Experts of a small language model: width 448, 8 picks a token.
Below are experts of layer 7 (counted from 0) of a mixture-of-experts language model. Rows are named router (the router's row for the expert), gate (a neuron's input weights, with its number), up (a neuron's input weights, with its number) and show model dimensions 112-223. Each number is 128 + 24 x the weight over its row's rms, rounded and kept within 0 to 255.
Before each expert's rows: "gets" lists some tokens that make up at least twice as much of what it gets as of all text; "comes after" lists some tokens at least twice as common just before its tokens as in all text. This comes from a sample of Wikipedia text that the model never trained on. Tokens count by the router's weight.

# expert 22
gets: " 1", " 2", " 0", " 4", " 3", " that"
comes after: " |", "|", ":", ";", " A", "N"
router [137 115 110 119 151 137  87 149 152 126 128  96  97 117 163 155 130 157 133 124 142 144 171 114 130 128 129 130 136 153 159 112  89 147 122 152 114 154 122 134 133  99 152 143 106  89  84 134 142 135  76 154 161 136 153 139 121 158 124 134 138 135 123 148 117 102 126 150 106 113  80 139 149  89 131 135 148 143 127 146 110 100 139 127 151 134 113  99 149 129 131  71 191 173 111 101  75 121 141 112 165  96 148 158 129 125 126 126 135 127 121 149]
gate0 [100 132 122 148 157 144 103 125 127 113 123 155 115 132 162 134 114 131 167 106 134 123 131 170 123 127  93  98 155 115  82 102 164 153 130 107 155 157  91 129 123 138 144 160  92 128 104  87 131  93 118 115 134 127 145 126 111  99 130 153 123 128 126 110 132  87 165  87  97  96 116 117 125 139 138 111  99 147  78 158  90 119 160 135  88 178 125 165 144 130 152 116 131 123  99 148 121 150  89 150 116 120 140 137 127 130 164 122 118  94 140 106]
up0 [114  67 112 111 149 116  94 138 125 132 132 159 126 125 122  69 155 162 122 133 137 136 126 163  92 141 148 129 101  95 138 157  99 133 149 151 156 160 138 122 117 125 113 109 161 110 147  89 167 150  99 148 115 121  85 100 149 128 150 128 135 154 130 123 127 130 113 110 177 101 157 128 119 113 142 139 144 146 130 177 111 122 107 148 161 134 107  73 132 134 106 107 108 137 112  99  84 120 114 106 187 110 118  95 116 105 149 154 152 139 111 128]
gate1 [147 131 113 117 156 119 143 103 112 151 110 155 156 104 108 188 176 137 134  86  85 131 122 122 150 133 114 137  90 141 128 116 117 122 142 128 108 136  95 105 139  74  73 142 103 123 176 103 102 161 144 122 133  97 104 118 124 100 132 127 111  98 101 136 115 107 153 152 125 131 170 134 132 121  87 165  88 146 135 109 146 101 124 117  82 104 146 169 172 148 144 148 172 146 118  93 117 118 120 118 157 138 146  81 133 120 127 145 111 125 207 122]
up1 [ 91 152 124 138  87 156 100 130  90 127 132 139 160 138 128 119 154 100 121 108 142 126 124 120 150 115 116 136 139 144 176 118 127 113 123 124 134 103 146 143 152 157 122 139 159 169 106 107  95 147  90 128 135 135  86 153 122 122 170 100 140 153 124 156 126 102 114 138  76 175 114 114 126 112 116  76 136 175 116 196 142 106 133 134 122 111 121 110 135 121 137  83 130 166 128 126 153 120 134 139 119 106 108  61 129 105  86 158 117 137 130 170]
gate2 [ 97 132  98 131 124 138 140 134 156 113 120  96 160 105 140  95 103 123 111 127 107 149 105 119 110 131 148 122 123 181 105 136 113  87 115 137 115 108 121 130 118 114 100 134 114 176 144 116 166 105 160  98 141 113 128 124 134  94 164 119 139 128  88 117  82 153 144 124 129 125 117 111  98 143 113 151 105 115 143 108 119  84 138 123 110  77 140 113 113 134 113 164 130 123 135 148 111  85 116 139 111 145 151  69 150 108 109 150 141 107 175 139]
up2 [136 172 120 167 122 126 181 140  89 104 136 105 129 103 151  90 148 118 124 118 149 125 141 149 160 148 143 159 145 136 103  76 157 122  84 136 147 144  95 147 130 154  99 112 130 108 131 164 110 127 140 126 106 122 141  77 144 144 166 126 155 125  60 116 117 103 108 102  88 149 110 139 145 158 202 131 131 172 116  96 112 119 146  92  87 164 183 116 136 117 105 148 113 130  96 119 121 158 168 127 153 121 142  90 111 118  96 119 156 124  94 140]
gate3 [105 136 137 141 151 145  95 139 108 132 121 151 110 133 112 136  94 109 110 144 165 176 156 139 119 192 138 116 146 129 145 128 171 116 128  95 114 166 132 115 167 121 103 129 127  93 156 136 159 103 183 179 111 166 119 160  75 108 120 155 114 137  99 154  94 164 144 130 151 117 153 119  95 148 167 152 142  74 131 161  97 138  95 146 115  92 134 157  85 118 139 104  84 180  95 127 108  98 100  95 108 137 150 139 133  86  99 116 139 137 148 117]
up3 [179 100 130 153 164 130 140 161  90 134 183 116 121 160 176 130 151 118 101 140 145 146 167 108 123  83 139 144 121 140 103  92  97 108 110 151 120 163 102 124 136 159 197 135 151 133 108 122 169 140 141 148 152 126 148 151 110 111  99 150 172 129 124 137 117  80 128 125 176 137 174 110 131 127  88 145 138 146 137 148 135 161 142 102 147 148 134 139 140 122 147 156 161 131  83 127 155 124 146 156 180 104 120 122 136 124 117 162 131 123  72 134]
gate4 [131 107  82 119 159 151 113 106 143 114 148 171  95 108 158 143 148 117 103 106 125  99 124 138 148 115 126 125 133 131 179 128 110 110 115 109 133 116 125 132 139 121 113 109 142 150 134 110 121 116  83 146 136 153 109  83 129 109 119 130 141 145 146 158 179 124 145 174 135 137 148 107 166 144 150 104 154  85 152 126 122 141  68 143  83 163 108 154  90 107 168 150 171 142 120 118  83 124 128 158 174 133 116 168 144 116 118 149  92 142 140  98]
up4 [131  96 158 132 114 123  93 162 138 128 133 140 105 148 130 115  99 104  97 138  99 136 152 114 146 121 109 136 103 146 175 123 127 138 144 121 161 118 101 131 145 113 163 112 130 140 131 160  99 141 112 130 114 144 117 113 141 114 103 153  99 131 152 136 178  85 151 149 101 138 130 121 142 114 106 136 111 143 131 123 106 128  66 126 129 164 103 161 149 100 160 165 171 129 148 119  99  98 131 117 127 147 106 153 124 110 133 153 132 115  93 131]
gate5 [138 103  96  90 155 122  79 155 148 122  97 126  98  93 158 150 118 159 116 151 144 106 107 111 127 111 150 100 123 161 196 138 175 167 133 160  93 180 136 140 146 140  97  90 111 136 138 117 147 177 119 116 128 137 126 117 157 144 122 148 112 116 143 160 128 133  93 128 127  93 117 127  99 106 142  97 123 142 115 140 130 120 120 162 137 140  85 140 155  99  97 123 165 113 138 145 118 159 165 122 136 114 118 171 154 152 111 120 167  90 191 134]
up5 [108 162 124 157 130 112 195 164  73 153 106 108 178 120  90 132 127 145 153 101 182 151  77 127 138 154 138 123 104 135  78 106 103 112 175 114  95 128 103 153 158 140 101  88 101  78 117 135 129  96  92 103 113 120 151 127 127 130 127 136  79 125 122 148 111  83 135 168 136 105 132 140 133 123 120 152 116  73 126 152 126 151 160 130 133 106 138 115 104 115 144 126 126 118 124 177 161 153 123 123 150 110 122 161 138 124 122 126 116 148 141 164]
gate6 [ 91 137 139 145 151  88 104 138 121 146 124 128 157 104 120 148 123 142 128  78 131 146  77 125 146 134 138 153 152 134 127 170 150 168 136 137 168 123 184 112 155 155 161 119 119 131 112 128 145 123 131 125 143 115 155 109 118 125 141  82 147 134 137  78 162 117 127  89  99 135 147 163 125 130 150 138 133 141  95  95 120 124 141 108 105 153  88  95 164 141 118  97 151 108  87 108 123 143 154 172 167  85 155 131 109 132 145 130 147 122 136 112]
up6 [137  86 102 111 123 148  90 156 220 124 133 140 145 161 112  99 148 124 159 126 139 151 166 165 162 102 104 119  96  98 103 111 145  91  92  88  91 112 126 125 101  78 138 135 161  95 150 130 121 158 143 116 150 155 143 150 151  92 141 143  81 159 134 147 117 129 136 141 140 117 134 107 162 150 166  81 130  96 133 136 166 138 100 139 121 171 151 182 117  95 143 169 116 103 114 128 113 141 142 127 116 154 146 122 139 130 129 137 145 121 104 124]
gate7 [111 100 143 131 101 112 136 137 138 103 126 104 108 150 125  86 155 124 152 100 132 111 132 128 146 111 141 104 109 151 155 146 140 142 120 108 133 113  96 160 140  78 161 115 109 128 122 170 139 127 126 170 126 112  91 140 109 125 111 115  95 123 146 149 109 103 165 148 115 110 173 138 128  97 132 127 143 129 167 173 167 136 180 127 147 157 151 143 125 125 125 106 115 149 157 108 103 144 109  93 118 124 126 162 157 144 111 139 125 121  69 136]
up7 [103 148 138 140 113 150 132 144  51 128 119  90 125 113 118 128 140 141 114  98 171 132 117  94 137 135 109  80 133 148 146 127 151 134 141 137 115 147 122 138 107 141 132 131 134 162 144  79 143 133 141 134  92 129 150 119 164 161 184 154  97 110 138 142 107 103 155 155 138 149 110 150  89 147 141 129 107 122 101  83 153 178 116 116 130 139 110 109 114 106 101  90 144  95 107  97 142 129 118 120 147 103 102 116 132 128 128 138 121  89 120 129]
gate8 [120 107 151 135 110 140  98 123 153 140  76 107  96 120 162 160 115  97  88 135 146 152 131 130 129  85 104  86 116 154 108 158 145 129 148 130 107 133 156 125  84 110 117 132 115 113 107 108 136 146 106 152 176 121 126 169 115 165  94 117 135 158 133 116 139  82 116 136 147 109 133 143 100 134 130  83 144 152 119 114 156 117 129 159 135 135 111 136 180  99 121 130 131 136 122 140 110 114 148 125 116 128 124 137 116 130  88 122 141 122 132  78]
up8 [114 128 125 111 121 121  99 115 138  97 102 136 150 133 128 134 137 140 153 121 155 121  79 146 175 108 148 120 110 110 183 137 137 158 110 123 168 192  86 141 156  81 130 152 115 120 173 114 134 123 138 148 101 119 106 134 162  88 117 140 110 129 128 138 140 178 140 103 147 178 168 130 106  92 160 164 117 124 113 122 129 158 151 137  94 138 129 138 119 122 124 185 118  98 116 112 137 116 135 103 108 108 103 161 154  90 125 149 140 135 150 128]
gate9 [ 96 171 123 123 133 124 120 143 169 123  99 166 101 137 130 159 134 132 122 102 177 112 153 125 148 145 162 107 148 121 158 142 151 109 149 137 129 120 129 144 142 140 151 118  98 178 110 157 108 118 167 147 126 158 158 116 102 142 157 112 153 106 140 121 107 102 129 154  85 159 123 139 116 103 186 112 160 155 148 106 131 146 132  98 111  82 140 131 153 104 103  60 109 129 112 189 121 149 119 135 107  97  95 151 125 138 162 136 118  81  94 113]
up9 [128 116 151  88 140 148 138 110 137 108 134  79 116 126 132  63 113 129 168 152  91 117 114 156 140 155 110 123 128 126 116 105 116 123 171  90 139 111 162  72  99 138 124 149 137 120 114 141 112 115  80 149 113 118 117 108 147 149 142 171 148 113 133 107 164 100 133 101 103  85 165 114 128 108 144  68 146 161  68 115 157 121 147 101 112 155 114 154 164 109 108 127 107 125 125 119 140  84 105 113 107 136  98 120 115 163  91 138 106 101 146 139]
gate10 [154  92 123 102 143 142 124 125 155 117 125 104 120  90 117 118 116 133 174 126 131 148 122 116 144 191 139 116 126 144 173  98 143 116 175 137  83  73 154 126 107 158 132 129 108 133 122 110 111 180  98 117 119 164  99 126 117 101 116 171 189 136 143  96 141 196 120 116  90  98 130 145 120 162  95 105 156 122 119 103 152 144 120 119 176  88 117  99 108 106 119 101 125 142 122 141 117 134 121 123  89 107 154 118 116 141 161 108 147 100 103 140]
up10 [104 142 104 121 172 155 143 112 107 103 136 128 108  85  88 141 128 132 107 108 152 126 103 157 167 134 109 163  98 148 176 117 129 165 111 120 154  64 129 114 111 132 179 137 141 102 137 130 110 121 130 121 116 146 106 166 158  86 103 135 142 181 124 119 121 126 131 117  85 153  99  84 156 135 121 158 109 115 146 136 113 112 100 130 140 142 129 128 131 108 146 141 124 116  52 136 132 151 117 141 158 143 156 120 107 184 122 118  94 142 141 131]
gate11 [ 97 105 125 115 151 150  95 153 173 126 135 138 139 127 112 141 124 151 121  81 158 104 128  92 175 106 136 108 126 129  94 103 123 151 100 164 136 198 161 149 150 153 108 135 135 159 163 138 109 146 105 155 127 158 183 147 153  95 101 138 135 111 105 135 103 164 148 178 128 131 132 154 144 100 136 107 113 141 183 141 119 118 113 129 138 136 124 138 109 113 143 155 154 157  98  99 103 131 110  76 133 148 149 135 175 111 146 122 139 103 132 163]
up11 [148 132 120 137 171 142 137 110  94 166 137 118 117 113 112 129 142 140  85 134 113 142 180 129 122 145 111 168 143  83 125 165 135 144 134 104 130 131 129 138  97 112 136 131 155 132 151 161 150 126 121 118 123 146  92 166  95 128 105 136 138 130 107 148  91  95 162 128 117 146 142 108 126 115 151 117  85 124 121 139 139  82 110 112 148 128 122 100 130  92 118 113 123 167 122  80 144 134 108 103 122 153 101 186 185  91 129 111 115 146 143 130]
gate12 [100 158 133 149 102  95 124 170 136 131 124 102 143 144  91 150 122 164 120 177 165 119 118 106 142 116 120 156 114 117 134 109 151 109 126 121  84 119 107 116 129 128 123 145 146 160 147 129 131 159 153 102 121  98  73 127 135 120  93 138 114 120 137 159  92 103 106 149  98 108 172 158 150 130 146 113 132 142 118 134  79 139 147 153 125 146 126 123 151 133 134 138 122 181 138  69  94  71  84 118 102 130 178 112 120 111 149 122 185 171  96 112]
up12 [ 83 110 109 186 113 126 163 167 158 123 118  94 105 124 100 155 156  94 118 136  94 170 131 123 158 122 103 135 157 111 106  89 152 102 105 130 188 123 156 139 100 149 129 115 113  83 186 106 107 140 105 148  86 156 102 107 124 146 115 129  97  86 116  98 124  93  96 170 181 132 126 159 115 137 128 145 110 139 110 161 143 146 134  92 129 122 121 136  82 112 136 164 126 115 119  78 151 162 114 109 116 117  96 111 160 104 115 142 105 125 122 154]
gate13 [114 152 113  88 167 129 149 166 118 132  83  86 142 147 120 107 172 125 105 148 107 158 118 148 136 102 110 127 138 116  90 133 110 127 176 130 135 112 147 151  97 146 114 131 116  86 144 127 119 157 117 167 151 154 103 127 136 139 131 116 148 134 111 141 155 107 162 102 158 126 127 162 133 129 132 106 155 171  97  99 139 129  89 154 152 116 127 140 161 124  96 145 149 100 146  76 111 115 101 168 115 122 137 151 136  96 113 134 167 120 152 126]
up13 [115 123  93 111 115 188 133 172 143  83 118 111 147 133 119 140 177 102 102 131 117 127 155 208 110 105 115 166 145 156 128 128 126  85 114 128 153 118 152 133 114 157 160  95 128 117  91  98  76 154 116 173 129 153 131 107 170 129 146 147 136 130 128 135 196 107  73  83 139 115 155 118 123 104 140 152  96 132 130 119  92  95 133 145 132 153 117 103  99  87 111 139 132  92  76 105 131 128 120 125 122 120  88 131 116 102 134 102  91  84 104 124]
gate14 [121 123 106 155 118 124  98 138 109 105 148  98 124 146 160 135 121 136 173 130 157 150 157 163 151 159 133 175 111 126 107 126 106 167 152 148 115 186 101 146 165 104 148 135 125 107 105  77 115 128 113 188 154 125 116 150 132 113 112  71 108 135 120 152 153 133 115 136 123 114 130 128 121 116 153 123 161 165 137 110 123 127 110 145 119 140 158 130 104 122  95  97 107 120 128 107  73 163 130 135 118 110 145 127 126 121 169 147 108 104 131 133]
up14 [155 116 103 106 171 148 101 129 160 126 122 107 171 132 125 151 128 101 139  94 135 130 130 123 131  92 141 114 148 138 119  77 143  85 112 118 124 120 147 131 102 122 101  98 128 119 154 120  94  96 106  74 146 140 117 137 121 119 154 140 112 137 162 116 124 129 128 149 165 157 116 145 118 117 164 125  87 108 119 170 119 131 158 144 147 132  88 129 114  77 134 137 133 106 136 163 149 120 149 112 155 118  96 105 128  98 112  91 129 130 129 114]
gate15 [122 150 106 140 154 122 112 141 110  84 113 163 118 153 183 124 115 153 112 119 150 136 134 126 129 142 118 101 148 160 114 122  95 141 107 141 131 122 101 169 150 115 128 179 151 117 135 120 107 131 139 151 159 139 152 143  88 111 112 108  91 121 142 156  96 117 158 182 150 136 127  88 132 138 109 146 146 142 153 124 122 111 104 122 108 136 125 156 152 136  77 154 114 136 123 130 105 141 130 155 148 123 148 163 101 101 179 157  97 128 136  52]
up15 [ 95 117 115 154  93 145 180 174 176 105 100 117 131 135 131 130 134 114 154  83 153 157 156 120 138 113 149 185 116 125 119 105 141 104 140 127 106  63 127 115  88 174 108 150 131 139 140 111 146 181 129  93 111 133 117 116 110 114 147 196 137 102 156 113 137 136 120 185 105 141  84 106 163 158 146 152 132 107 167 144 128  97 179 111 158 158 163 107 116 158 152  93 116 103 110 150 143 126 117 124 123 102 120 120  83 122  99 100 152 126 118 168]
gate16 [170  78 120  93 151 143 137 154 123 155 115 110 107 102 127 160 145 138 153 107 119 153 125 106 131 171 120 121 136 101 142 119 107 111 106 114 102 138  81 128 105 154 147 119 143 119 116 132  95 148 124 131 128 163 149 101 127 136 142 111 124 114 123 121 143 129 145 145 160 126  95  91 152 138 110 140  99 144  85 144 135 101 121 158 147 111 131 129 162 123 118  87 117 132 132 149  93  73 151 118 144  83 142 138 132 136 107 144  92 131 152 146]
up16 [137 108 145 106 124 152 148 183 163 128 120 114 119  91 177 116 117 119 127 144  83 135  96 163 123 151 144  93 158 122 127 129 113 120 135 165 132  82 160 118 126 184 135 130 142 127 101 152 111 137 114 123 151 130 131 124 143 136 159 126 121  99 154 120 112 153 129 107 129 139 157 156 137 118 130  90 131 155 129 107 156 101 152 159 140 134 137  86 132 100 101 121  94 115 111  73 113  80 151  96 111 142 142 176 141 128 132  96 161 123 121 135]
gate17 [120 189 131 153 172  97 111 169 103 156 112 101 112 120 116 101 133 132 116 132 144 131  94 125 153 134 127 105 108 101 135 125 135 133 135 122 156 108 115 143 123 114 125 137 143 124 120 154 109 144 128 156  80 155 138  97 174 126 122 153  96  85 118 142  98 110 101 122 140 148 128  65 117 123 131 101 152 118 123 106 119 112 154 175 113 137 158 113 119 149 173  82 118 131 143 138  98 158 116 138 129 112 146 151 133 134 115 123 160  94 131 158]
up17 [102 139 119 157 131 103  98  96 106 137 169 106 118 102 124 116 141 107 134 126 129 162 154 144  95 151 113 122 157 112 114 153  76 128 128  93 138 140  96 120 176 107 138 110 143 109 143  81 141 143 138 134 105 108 126 134 132 129 110 164 114 148  85  97 133 115  97 137 144 137 116 153 136 149 204 100 158 144 148 124 101 101 136 140 119 147 138  93 164 155 127 161 104 126  81 139 137 145 125 140 164 117 144 152 137  91 160 151 131 152 138 196]
gate18 [122 145 145  87 124 119  90 138 131 115 131 136 144 155 140 137 102 121 108 161 146 154 165 126 136 123 119 145 145 107 117 108  94 114 133 125 147 123 147 138 139 150 135 144 138  93 116 141 124 138 143 150 136  94 137 143 114  58 112  82 132 136 102 109 137  78 120 121 130 126 131 144 133 140 107 141 116 125 186 145  89 143 126 175 123 169 152 112  89 155 108 146 120 127 171  97 155 127 163 168 127 120 132 129 119  90 154 143 107 167 140 134]
up18 [119 139 113 119 177 126 106 140 133 112 124 136 123 137 156 168  63 141 136  78 139 111 110 146 131 140 130 157 109 121  96 167 133 106 168  88 159 164 149 133 164 136 120 112 123 123 113 126 135 185  99 148 120 179  92 150  98 130 129 128 142 148 129 104 107 108 118 161 139 112 162  76 117 120 112  89 122 153 127 131 108 129 130 142 102 145 119  99  78 106  52  66 120 129 125 109 138  99 139 103 149 147  99 171 105  78 134  99 151  98 104 114]
gate19 [133 111 119 130 149 166 156 107 128 128 174 124 128 159 112 164 117 130 144 130  95 161 141 131 153  87 113  95 103 154 148 101 144 128 123 177 125 112 112 183 122 104  89 144 104  98 150  77 121 113 160 104 132 137 113 157 130 119 138  92 131 121 149 120 127 118 181 148 141  65 119 146 135 104 165 135 131 120 126 153 134 119 150 173 109 144  97  93 113 108 140 108 124 143 164 120 121 111 157  82 134 125 110 152 136 141 100 158 148 114 158  57]
up19 [117 103 141  90 149 169 129 151 156 113 133 145 166 154 150  91 130 108 154 127  95 139 175 123 113 142 114 150 119 131 129 154 163  86 169 137 109  76 132 162 142 158 127 126  83 133 161 144 195 142 150 100 111 167  90  87 195 128 133 118 128 122 149 133 161 200 127 114 114  95 187 143 152 140 122 143 138 117 155 162 118 127 154 138 122 136 111 113 184 100  87 122 142 144 158 103 129 107 157 130 104 159 138 151  56 148 114 113 137 134  95 106]
gate20 [146  92  94 121 100 168 129 129 168 127 129 154 144 130  99 135  54 145 122 134 102  78 132 130 142  93  95 140 152 151 111 160 165 155 120 141  82 104  79 163 186  61 131 120 151 160 112 115 116 177 159 122 129 153  76 104 126 135  94 125 140 145 126  90 140 138  84 111 138 105 146 108 138 145 114 114 146 108 156 147 118 114 138 144 122 107 121 105 144 148 156 138 101 126 135 150 100 122 138 135 134 129 151 103 139 139 129 129 151 136 152 136]
up20 [142 147 127 120  91 111 129 130 144 148 122  81 140 111 123 128 126 145 154  94 113  86 135  97 186  92 141 114  82 158 156 129 179  94 108 124 131  92 110 127 123 118 114  85 120 136 153 109 136 148 141 166 118 154 102 124 134 159  79 115 162 122  93 149 112 119 103  91 122 178  84 152 127 111  91 164 129 141 107 101 108 118 108 150 131  93 144 107 159  96 133 143 130  94 140 147 129 186 111 134 111 162 122 128 183 138 122 147  85 127 111 131]
gate21 [ 82 129 126 115 126 156 148 145 131 158 125 138 132  91 148 141 134 170  75  74 190 161 133 105 102  93 118  89 126 121 135 107 138 133 102  88 108 120 116 121 151 126 115 151 103 123 124 142 130 103 117  98 137 179 147 156 107 150  94 131 160 156 136 104 142 151  96  83 126 111 151 130 140 120 129 116 125 139 117 113  66 109  94 130 146 146 113 121 146 119 138 105 119 109 117 159 131 124 105 126 103 107 109 133 163 107  94 114 122 117 108 156]
up21 [158 127 120 115 102 117 154 116 153 120 110 114 107 131 125  60  95 107 105 106 153 128 105 125 192 119 133 123 136 137  95 143 160 142  98 193 163  77 144 127 153 141 136  99 141 129 119 141 100 139 149 131 155  96 131 133 119 153  96 180  80 150 114 157  97 144 142 124 137 177 113 138 113 116 120 124 151 114 133 132 103 106 110 132 120  86 137 130 154  94 134  99 145  97 121 140 153 168 143  86 111 120  79 130 139 156 109 104 110 127 132 107]
gate22 [133 156 134 105 141 145 100 131  83 155 111 133 100 136  91 120  98 115  91 102 137 134  84 144 109 174 114  90 142 180 108 158 124 160 125 145  90 175 143 122 145 125 142 142 115 163 142 119 128 151 139 152  86 117 174 114 138 102 124  97 112 132 140 113 110  51 139 110 159  98  83 162 124 177 120 143 153 126 151 122 101 119  59  92  97 120 120  92 164 153 124 123 116 106 105 124 104 125 164 158 124 119 137 125 142 138 164 129  70 146 115 106]
up22 [183 141  82  93 133 121 136 131 170 133 179 103 117  88 116 136 150 149 131 103 136 116 134 125 124 115 119 116 126 167 105  60 106 163 120 133 155 124 104 106 139 107 127 123 131 142 105 115 113 119 123 113  85 140 115 145 166 122 101  91 113 107 102 108 185 145 147 162 121 125 128 110 134 130 127 156 128 182 112 188 116 118 131 128 154 137 128 136 119 150 154 174 121 139 114 106 140 146 150 117 132  89 116 123  93 158 142 175 104 108 104 132]
gate23 [114 188 140 135 126  75 113 145  83 141 151  94 151 141 106 107  89 118 144 112 164 173 143 141 118 124 127 160 126 147 116 165 142 103 122 136 142 106 142 123 106 129 157 102 112  88 153 139  89 163 121 100 109  77 122 135 147 111 120 119 115 141 116 142  64 111 147 103 165 122 131 111 111 187  70  85 107 100 109 101 137 136 136 151 126  97  73 132 138  94 146 140 154 162 168 148 109 135 144 134 140 115 170 107 107 118 168 148 106 151 118 150]
up23 [133 145 186 150 123  90 126 136 121  81 156 139 123 161 127 128 144 114 147 135 149 117 139 117 162 105 119 125  97 153 128 118 150 178 144 161 125 134 159 134 124 128 175 158 180 174 135 171 117 128  98 120 111 117 145 147 128 142 132  91 154 158 133 140  86 113 126 124 166 146 111  44 128 111  92 123 156 135 115 131 159  78 162 135 142 143  96 160 152 143 192 131 136 119 179 135 141 104 118 119 140 132  92 131 159 147  95 100 128 113 133 136]
gate24 [145 125 112 124  99 141 148 129 127 109 109 152 156 115 145  86 105 120 137 118  92 115 130 131 139 116 157  93 101 147 103 122 143 141 128 164 126 129  68 153 106 140 132 134 121 162 141 137  99 124 109 130 136 109 136 131 140 140 119 134 163 101 133 109 110 159 143 122 125 152  87 131 161 150 121 131 120 126 137 136 104 129 111  99 133 130 127 108 142 163 208 145 116 130 168 121 108  99  87 104 137 119 124  66 118 161 110 138 129 133 202 117]
up24 [133 148  95 162 167  93 173  61 113 136  93 124 150 118 149 101 118 112 119 163  87 127  88 146 115 128  96 152 126 145 131 131 176 159 145 144 128 127 124 109 140 125 119 140 148 127 113 136  80 143 131 128 127 132 149 111 143 106 129  98 130 124 134 162 152 168 136  96 171 116 162 136 113 143 132 149 100 131 144 136 156 143 138 130 121 158 138 182  75 148  86 133 124 123 108 128 123 129 104 120 156 130 153 138 130 105 117 101 126 127 156 157]
gate25 [ 96 136 120 123  78 175  76 131 147 163 141 143 126 179 153 112 114 130 132 131 106 135 103 109 138 126 138 142 144 118 105  89 112  67 127 154 108 107 110 113 170 117 143  96 127 104 151 153 119 105 112 167 133 146 118 121  90 136 137 107 105  95 118 142 133 118 139 147 127 145 110 158 125 123 133 146 126 173 153 134 116  98 126 109 176 141 104 144 103 117 127  80  85  84 166 135 123  94 160 111 104 133 114 121  97 122 114 120 155 124 148 145]
up25 [122 119 166 103 142 181  81 109 153  93 108 104 167 148 145 141 134 107 121 108 144 125 162 114 144 119 105 131  95 112 115 132 152 149 135 108 102 101  94 169 109 107 143 142 142 127 190 130 143 126 128 138 103 148 130 139 136 151 144 109 123 128  72 125 165 129 113 166 128 132 129  82 144  98 131 127 126 108 158 175 127 146 131 154 136 152 126 114 109 152 135 137 178 133 190 177 119  69 116 109 138 159 100 109 126  65  93 147 126 134 185 109]
gate26 [119 164 106 136 135  80  98 122 132 146 101  93 133 146 135 122 128 135 102 152 142 154 164 107 107 100 104 116 105  80 119 101 141 109 103 122 131 191 130 100 121 110 118 109 145 128  80 153  69 134 141 143 147 157 140 145 151 126 151 121 111 137 136 154 138 155 137 137 113 117 116 128 111 117 166 128 127 141 150 112  89 132 126 132 134 134  87 157 174 149 116 166 173 135 120  69  98 117 143 125 147 128 156 168 102 139 101 141 136 118 134 118]
up26 [131 150 138  75 128 146 132 145 182 109 137 138 136 180 115 104  89 102 137 128 150 165  92 106  94 166 141 159 101 131 126 105 105 125 125 152 172 136 126 124 103  89 118 125 151 139 146 100 109 125 171 148 132 125 101 137 127 116 162 148 113 138 163 147 147 138 126 119 173 133 140 130 144 153 102 132  96 166 117 163 175 157 147  98 140  93 133 146 111 179 123 140 122 131 116 142 141 161 142 154 133 159 117 120 122 119 107 134 154 121 117 143]
gate27 [157 157 166 103 163 123 164 114 122 155  97 149 134 138 177 107 140 135 136 120  84 120 103  96 120 108 140 143 163 157 117 164 133 106 147  95 149 147 142 115 180 175 159 141 133 156  84 123 168 158 149  86 124 165 201 118 130 117 125 114 183 117 134 125 109 136  82 118 130 145 135 155 110  85 144 148 133 110 186 120 120  95 137 109 144 158 160 173 136 145 149 137 127 110 108  97 106 180  85 145 146 121 127 130 148  90 136 119 112 112 124 109]
up27 [113 139 150  95 112 131 157 108 176 128 143 154 116 151 130 129 136 150  89 111 131 129 118 147 119 154 111 150 150 127 104 141 135 145 109 101 126 155 114  96 124 139 101 146 115 113  82 164 151 104 150 113 168 100 156 163 112 139  97  69 115 110  96 135 110 165 104 120 156 132 126 142 133 118 156 160 101 107 161 117 165 174 115 183 108 136 144 160 158 106 138  69 109 148 111 147 116 173 125 179 114 118 135 116 131 130 113 102 140 136 106 135]
gate28 [126 115 111 106 139 134 127 162 149 175 120 110 123 157 180 112 112 162 110 148 137 118  72 133 146 124  92  94 117 125 128 120 148 117 126 135 146 119 130 112 175 111 120  93 151 114 111 160 107 116 115 161 140  61 111  87 109  84  81 156 144 142 164 105 134 158 125 135  97 137 131 110 139 159 131  92 195 141 176 112 106 150 164 119 197 122 121 109 111 149  87 107 103 131 156 119 135  44 101 116 114 116 143 183  77 123 125 118 171 137 140 103]
up28 [114 137 149 110 137 120 124 122 111 102 123 103  88  85 150 112 125 131  82 133 114 140 135 137 140 150 142  93  99 125  65 134 134 143 146 115  83  80 141 105  88  97  99 117 123 135 122 131 104 137 128  81 149 126 147 106 122 126 131 124 141 133 162 123 152 117 111 101 154 142 115 136 160 103 113 151 132 161 129 140 158 126 123 153 116 137 104  83  83 139 118 159 148 145 166 148 103 127 118 137 122 112 136 150 120  87 140 127 184 139  91  81]
gate29 [120 180 146 133 148 151 146 169 120 157 149 158 130 109 152 114 118 113  64 133 132 158 156  88 113  95 153 128 111 145 153 127 144 101 145 119  53 158 120 165 158 116  94 122 117 143 147 132 128 130 155 131 105 167 130  92 123  94 129 186 140 100 169 136 168 111 145 100 121 141 107 131 135 149 117 128  94 144 155 123  87 164 139 114 166 144 110 111 118 166 115 100 117 172 158  96  95 145 151 140  93 111 147 118 119 104 130 140 156 162 130 120]
up29 [137  89 123  72 131 141 134 127 114 145 110 117 119 110 137 159 126 131 165 133 139 177 120 125 115 138 138 119 151 108  98 115 121 133 135 128 111 140 136 124 128 135 128 106 134 133 110 129 132  89 138 196 108 130 148 149 151  97 139 124 101 114 134 129 160 149 100 135 118 139 125 134  89 113 154 147 119 100  89 110 142 149 127  92 140 164 149 114 129 142 148 126 141 105 195  85 150 135 170 127 120 112 128 169 159 159 151 129 122 168 100 106]
gate30 [136 143  95 143 179  98 138 132 133  79  79 186  97 118 132 132 130 143 102 121 122 122 135 135 128 131 124 147  98 169 136 141 160 132 130 118 112 112 182 126 128 152 158  78 128  99 123 116 134 145 119 106 108  86 143 140 136 115 134 106 122 124  91 105 137 167 132  99 162  95 146 123 159 127 115  63 131  71 130 148 155 134 126  92 125 112 100 161 161 113 149 102 119 133  69  93 115 107 123 145 135 124 150 124 131 147 113 124  66 113 115 138]
up30 [131 149 127 124 141 146 150 108 129 136  97  89  95 124 141 108 131 127 152 121 126 168 153 144 142 120 127 112  84 150 146  97 186  86 126 132  94 141 134 113 105 122 149 143 151 111 141 149 157 111 121 141 123  83 130  89 169  93 117 105 118 133 114 110  86 122 171 128 137 169 112 110 125 134 126  66 139 112 146 138 175 138 136 102 111 142 111 181 120 127 112 141 106  91 149  88 128  81 130 129 126 121 132 118 135 168  89 138 136 153 102 114]